Experts of a small language model.
Experts: 192 experts in each of 10 layers, 64 clamped SwiGLU neurons an expert, 6 picks a token, a sigmoid router, a shared expert of 64 neurons.
Training: a variant of Muon for the experts, 540M tokens, 8237 steps.
Below are experts of layer 4 (counted from 0) of a mixture-of-experts language model. Rows are named router (the router's row for the expert), down (a neuron's output weights, with its number) and show model dimensions 0-223. Each number is 500 + 50 x the weight over its row's rms, rounded and kept within 0 to 999. Numbers have three digits each.
After each expert's rows: a language model's description of what the expert responds to; "comes before" lists some tokens at least twice as common just after its tokens as in all text. This comes from a sample of Wikipedia text that the model never trained on. Tokens count by the router's weight.

# expert 11
router:533538518529486578474543470523444533511499467461559539517434493435536509562571503511522513620558464525425568505468494498466441527496590584431494472573530382511465504596485537430435538466535495460480469569411457477521532506533539449476507525492573535538619493519463445463437507545482470506632475565451499616539426525491533488508477484468495474477528508614438528546491430541488476498494496476454531477425500490580505537500549548516502504560550601489509434449563507448451589444500453562464500565478576598423468641524499439528563550514540529482442539496405500435516343503546523464626485529436534411544451431456614502488458475455576528448540510585553484499474449546480549482466
down1:563531452491463471445570409542458509523480507402506442494614479488486453532523440530498507473523485482490495525440446448504514400485448491368508520441541527412522446638501428512480452425476498541550490514536460420399436537516452556442543520558480510550432508560436361464521541531475464529586547512498491547465478398572570529474469528536455531381530385598466529524477466514465530529489545448432531491444536450490498408523573496433401487405459505494525472481547476539477472538578517554410443439522518490491485378533577555395483450405452482505557572574550450532563561497452626507537443493500437469514443456533545546473567528513503501460514442536506545525555495476494511492524
Single digits inside numbers, coordinates, years and table cells, plus table pipes and units like %, kg, cm, km.
comes before: " |", ")", "°", "″", "–", "%"

# expert 27
router:612492498394559480522458530574483508490520410504532452561525480482472480548554535512552536563555520513481601496484471503573567494494499602483518557536501468484477496551497556508441501474507564534457490564544371513558463541514394572540506509477522553541528438656523473408518560520448512574562467536581469478440442483466519430582501451393484538510502569473533488458535575543582500526500508493485382479504507413491493546560475564468478559503535530470475500343485496426449528486519385472475525469579528505542442490478422442541489459559522596498524471564399642453551448469550479478589476560489541460491506430524498429470452483428538475498456501496608419420524436503531556512520
down0:494512444408490470545496548581554490575391480480412507477443532445462432556426466447519501444571375534535567514498541528461497466440447536531498522485572412519524462488480546552537510466504550533467569489390451543407498557578514474483451616525549506558409541403424593518537521571382395490477563538540483510447482529554577547552475544588522510523482471429471434483537580535467515473486486493484498474460583501483501481556511501579444521504625456500500522486566556507584459482466395390538531470446593497495542428543581453548542542443528518514468419509471415487506427470466467563478447486413449542534513453510461475468509456508425463447532583516472474445527474412463543487576
Noun-forming suffixes ment, ation, ion, ations (internment, decorations) and military/service verbs like served, killed, replaced, operation.
comes before: " in", " of", " to", " by", ",", "."

# expert 44
router:597439557445605454506526559550480543521460431436543464542460324482515448496562414528563464520538510469488590516496438448607523456533560561504471475508486477471470431551484569539491484479537523561554501608487532464527488498538498508482512496483471482532487483526441383404499536547433473521574415579502514562478459486488537478531488416467465540462542468503471434520445549477594439433498525430475450525404481475541466475587512463484514536524557450582481500449488499362457488490491421502462587465489537491418450471506484414523552508444542591493578475512349518428558501491573534400573535513517499412555487467490546417512586578463520601566479462533574545490462458483502545495532
down0:518477583601422486599490472490472521655484529531525553550616523417522554505491397434469532450411423426545517461515449509482525552444456489466592596574546538441488540533595553508401558587479508450532474425494474447475465504409546533451408515473461491441528503502577464475561520539538489527500499535484513567513494602545534531547480517481490553553454477420504565574496467569483519532474540509410509428494533470448489512508491562394399539524420507511573520560583481472479520477570419497507530464484541496546508451486474526487369499514419484339521475527526453468495575510440534400563459534461482473426473536518498482471515457543569492506552456449422455508455462528495435565449
Mid-word vowel pieces and digits inside years and numbers, such as the e in societies, Fescue, Cochrane, or 9 in 1986.
comes before: "1", "2", "0", "8", "ties", "N"

# expert 57
router:580537418502474520533496488482447559491482400418579469550455473497486466548527528580516525485502563533539602534525535491558440480456467489547472622503476488467480468452358598417539457472554498514467485535581543485545456496436501522567431477409509524518539484569455484434501532463485477548532431550550501531546409429435527454476482504425447557441537500515451510602575438495478520404613502497471443379461548486546509449488555454473539566472481542534428485498443456469533525521552490563486497461541512509457436484547306435496595441459463536505494539533369558429603523465513498439566491590567537426513485474474467467463526432530566433488478504442464524525466435450479495446496
down0:478432456457464567509526594502553468438521515511465459515485523495525412586506482429509515488508542552477520484517457519474558517470548568500538457496590507513475462498500398429460435468497551513561463474433528538435513520525488549552446444557415469545588568472510488505579468525494585477471493552499389392504462476523445538506490530396568535463399501638484436459491488466611496607509530597467508553460495594543578442442485407482592491523517498533509438478455519514507524494465459499561568570558551475491496455488609453546437490440555520496515543431510519563521535599497422568553571463364495503553470469510430462558546540489517424515392551426482510530452456574535456367508
Markdown table separator rows (|---|---|), line breaks, and digits or punctuation inside coordinates and climate tables, plus word pieces like ul, or.
comes before: "\n", "---|---|---|---|", "d", " Kong", "din", "ated"

# expert 0
router:527469461470428537528537450512483447492505510483478512499468482496482522494547562486457528606492411512472529457414483542537519464417541594466481493508476511434434530496519470486472430471532629507436578499480431435470486630434548422492477508526630524532533559507532491444453514530562480519519532541413490491471480426494460455589502493446511579413542502524497493500478500511560503507563440523451498477463429467438496495550535485485568450450576433564413464333485440433483578510496479452575530477574624560480398541453460492482549600568578585441549537456473556489485424478515558472544472542523506463537521458442527504418402560419568469520499446503546638535475501547550511408423
down0:577522513488502418516437664395516495459550474527591459485504519462505463489573485501446532438475488510558425466528558477574506476497500492614487424562542497503548543482396469556514450562480505438473469487479629453460567480496522555468412421576495436547479449512536502551575542404465513498472470501425502570610529509457499573528548531557446522528564520540563468423542464485450422538472534534545404445479519563522509517473525476449533471453507466524605513492517608537519499528410572501487440325474530565515476503431473519423553493578509459531492468469417411439549479523501553479628385548485486515508514542525488529510490533514515456507490611460451540436555536507539507538563
Pipe separators in wiki tables, plus pieces like up, put, uch and number words such as two, three, four.
comes before: " ", " of", "E", "W", " mi", " years"

# expert 38
router:548514459522516513448595546608436501513516433462490545540565480414485511528549524470526533496522432502480488517536505470549540502462521593541494487518466456468437564482384472455503530521623562495456556532528485518546508568487450481496630418494470556528497421581502514527526531496492510606499497503605505552506429419491509436641563499363484467454510467563468479523534484601569543429580441382564580427483497493547485498576515462514506469443534551545512512482520512461547541519560462422441482557410506578488533529500578420428405498517529510531564578512407518482442516474532462498556404561577465449556484481384465447481509529552476567488511478515560530473493355517522558511495
down0:530537579490410553475513484489568503473480618480568538535484548468492481500560506435546524503450396443618447455539484492541474492498624597490436505406452514594493595492469528381502463485477546453448439537604490489549384477454511509580601515527606526420462528483491459459503526463441464484584471455584609500581487432521573526562524577508523526435346550482576446534484527556580374466431494468496499531531546512533474570528498540486470435454476476532536422482390503487544507593475479530522515445465534562528449482518481520515539527458480471448479518411497484436542502446509517506541584478564482592503485595515435554513475524443499524510454468473456427501549496499546451492506
Table pipes, colons after field labels, markdown divider rows, and infobox words like Representing, Starring, due and by.
comes before: " ", "\n", "---|---|---|---|", " Apps", " —", " Votes"

# expert 41
router:520529441496516539466464564505473514523548439532510518521514504426549542595501497503500525542548483516464554397336407438467534497514501524496454489516464445472447467511439505395476541568598553500493556534632519501521450515586494488437514530518616552567496575571476563494491611494478468564514564559462503613557521508466525437534467515530500493429528502523381408497500554545597548429477466450451455494446516418579522455519459472370417549587489514518432557518523482391436486497443533454429495482512567473496414533506497522609475584486462552480519645546492488463548473525508510488450458537495494460518503454500491470526486555492582510522502533466495500508536489612579599523411
down2:436524494556564496613500431486506482552461519392597441395590518532513494506421411500491488495555548495474446469581488495414615461464509492438556457513567586522575500478419444432494547566570510538501481470509488499463445505567537499582497555531540499502494448566583543385492498467449480528411467555478428536479477536413560528605504459434508537436484507493454446544512460514465494581553463500587562491522532498538525430422467508502452598477521464466400496519502494471493603539377481428447575447528531432543476570439536489516449579486491571500482553434536486499477548584522556469474443501497440513532550515488450452542469552542518618474511566563453475515480422559561536616459
Forms of be and have plus not, also, more, less after pronouns or to, as in it was, to be, has been.
comes before: " a", " been", " the", " to", " an", " in"

# expert 62
router:506460420411450479510515490510428522486632487432527564489485379428523462497502583531496549548522403486475503480494400602501479425496425592600511481525459487443452613603514480514480578547547523554520464560481434545491477582529454552467511441473627566541574506505403456441501548500455569545555561489509537517532524455488529503450482386473420460489533542562464463523507494496475427470474494487468476540469527511560498539488502537401475486530501547501422551412543421422440637489515464523447523564482586538453498512539467440525522566509473491534461585499438565516461486445491506487564586570465559436563499424483521488473509548577515481479495596522504524485443415568573529405546
down1:485561472508561489398483466468441552437476489451605490553486504501537541378369386459579485491386464560478494474544519554529529461583527442468501566445575585462409504430493548469534510451506484440541511526502482495484428408395534529504406490455484503427495471489506562532445502515556350556516517415527539406476488577582540531512525358553500585507569539459461447553393505533455536473517473577488502409501506573542560459507471488522536544500542432499461466485427428564495464535399481513525512510481553519464537480445573496478511488505500483536442533494530526490505383527605583555481452501568533554488488479536502539529519542550533507424443575541525441473508454555548452490578
Final digits of years in dates and tables, time words like century, days, years, ago, later, and word endings like Warde.
comes before: ",", " |", ")", ".", "–", ":"

# expert 45
router:555479499512494467395511555587444547405503501473486474505514462554515420534478516522555562541541538490506586546412436564543528570554468503472411474542561458482435480613529521431483498490569533485503498569465534457458379550592567521529518470441617523491566484558522556483489508469423446540605483543595494461529468475467524442551507489455500461415514506539473500428539399550506465446572443418448453436454478487457516498562424439431529551500534516505437519466436536424495571524477490583484584584525530499524454571525506501516499421431471568528490547564459559490466551530591528503659449533507506471520477485470514482481536520447593573499538469459448410483439412565549600479592
down0:542468604507487532507551375493534475473465524513535464516411530423475521412456511498480591451627402469567503469445517487569464506481447554494496518495421462520425443447381663466479545518540474482532523527414567540508511520544431423582585492542517527592411452459442490489521554547518493446447576500441492592468555539498522459517587485583524469479530504481541407544497517607557538515519524515505453485548554493570497512590527519594510570441565536548461539461511533484528516540518451473482444420538501432464412507491557485478520431536510519499474470492456530464463520564490448544383513453460497504466545459553461508413520420568510369497566503460555430554478584511568453507582
The piece en/ens (Open, intensive, befriended) and leading digits of years after spaces or parentheses, plus not, whether, maintain.
comes before: "9", "–", "0", "8", "5", "ed"

# expert 29
router:452504439468513541450541519586558536461518493438600570507548488440549575414463490435531438523578540523459513465564471437436499520470487611531418509501465496409511506485491538443468580449547547529490450497515431501546469461483514461573496450481590557473534500508502515449501573482556487508573558558496479548495355477464425462481515454514530476406514528494550426442389605589538498491579432487467491578453537529463471490548518405428492580484503427533486490489506495388497542565481415449496419418456560523440452579569419416519500474516517477529496487447310500451521452497524485455514622539576558510547514506387562494470587509521550489537477493536494503524481468563445519462514
down0:505372584540455470498600470436510506526522568414503526567561434522489527445468476566449444587522503508449436532431534443593454506529520456493484487502418492507549439549606467520431485441436490542538433600508481450533547499451467506504523485445450507509429534524527511540612508521453498460562514466501393533559502600528464421402540483409496495458506486497513523493472472450585469582430478391523517434416618543472535535506528486539532519395449515424327419576547421508407437520451483452517515405495454616580581475562563469513501485497548532486467508504504454401490536488415564466480492535581499509514526485526493493483517425541487514486529529529451552525531491516535473471454
The word of after nouns like centre, start, maximum, plus for, including, among, and = heading marks and colons in infoboxes.
comes before: " the", " a", " his", " its", " their", " birth"

# expert 54
router:577541412429522483473555584465509527508587440467529474499386489324496568481457534497538501522514472547430551482490491510477533529490490642493539554499515432457439496601402443486500426502460560509527382542539472437514427438481479455532547531547622586506517480528438507515431528436561536553500510520518531485448476475506571542506492524374407479540515502539415481517482518559506507475544465499492536548481554451489512461433519492413552531543519512470454461445529519456420518497509476525557604448491563493510405570515451477452503538554474520535526551482413506428484464434590480425441576512535604423471540437455555573435553521504577423559497461649492496507548482487511460501559
down0:448527510504476433562398465470566350477612583534480530467490449541423490411452471585478430476520478525519514499574457500472505447429546533443488534528450441539489544510553554552544473536474509536592421524488603559572503496466575389495543566508468450517511537485565460398488467573429534469554482600499501532463498497553449483405532457482528454515416504527468447523484498444468529464484484446463540552524495458516474512533535408438516463523442479461522485425481550557502543449555357569470591364453523504527411477434517467592550539591544476516486492451573583442552527458496460416523490475464477486490498553585443409492557490401467510630487485491544522513479480547523514515434
In, of, at, played, held in sports-season text, plus play/ball endings as in Airplay, footballer.
comes before: " the", " in", " a", " on", " by", " at"

# expert 53
router:450434520466558534422504523570461513461584428441523445545542461428539562545547483530497538550454507538508559558442452463588568483466507528515548492492488451399497518506506426456501503499579526547519511507554472496488469530497530549475445398469521579569509472534500437355484555447562481666562477596512533567513372430468477450531534506503481563387526549513545536545497519418505474521561441471510446411472499494448499481482499485461466538554445486523511494408500536462463583578586521475481574435472500489501452471549517459545410540543456478520543484568443556469436427535521503432527466555515460432492605408509559459524485431477660544486435480590460528505506383491535463477582
down0:506517494470509568578473474428537460551556542538492484464390411523497522542479552395391482413565530539531553508428625472441434523480555541456519568452407511502513505469416514489557525395443546509540502546529509466486446407490494541494462518466548504553496504395441482486430532413509538575455483461526483555529460515527518476481405443479442541447514429460536528544444431470437507496490450401482494488523544410555426530506536566522467515432527472419407513561495382427534484518453577535511503507503567571419593551487460515479454557492458449551514508503459542523480516634493518474527544505474440508470483422523524561469486641541569477472550632557461498562477478566480559588450
The piece an in names and words (Guanine, Texans, Veterans, San, Anton), and inner digits of years and numbers like 2018.
comes before: "0", "1", "2", "–", "al", "th"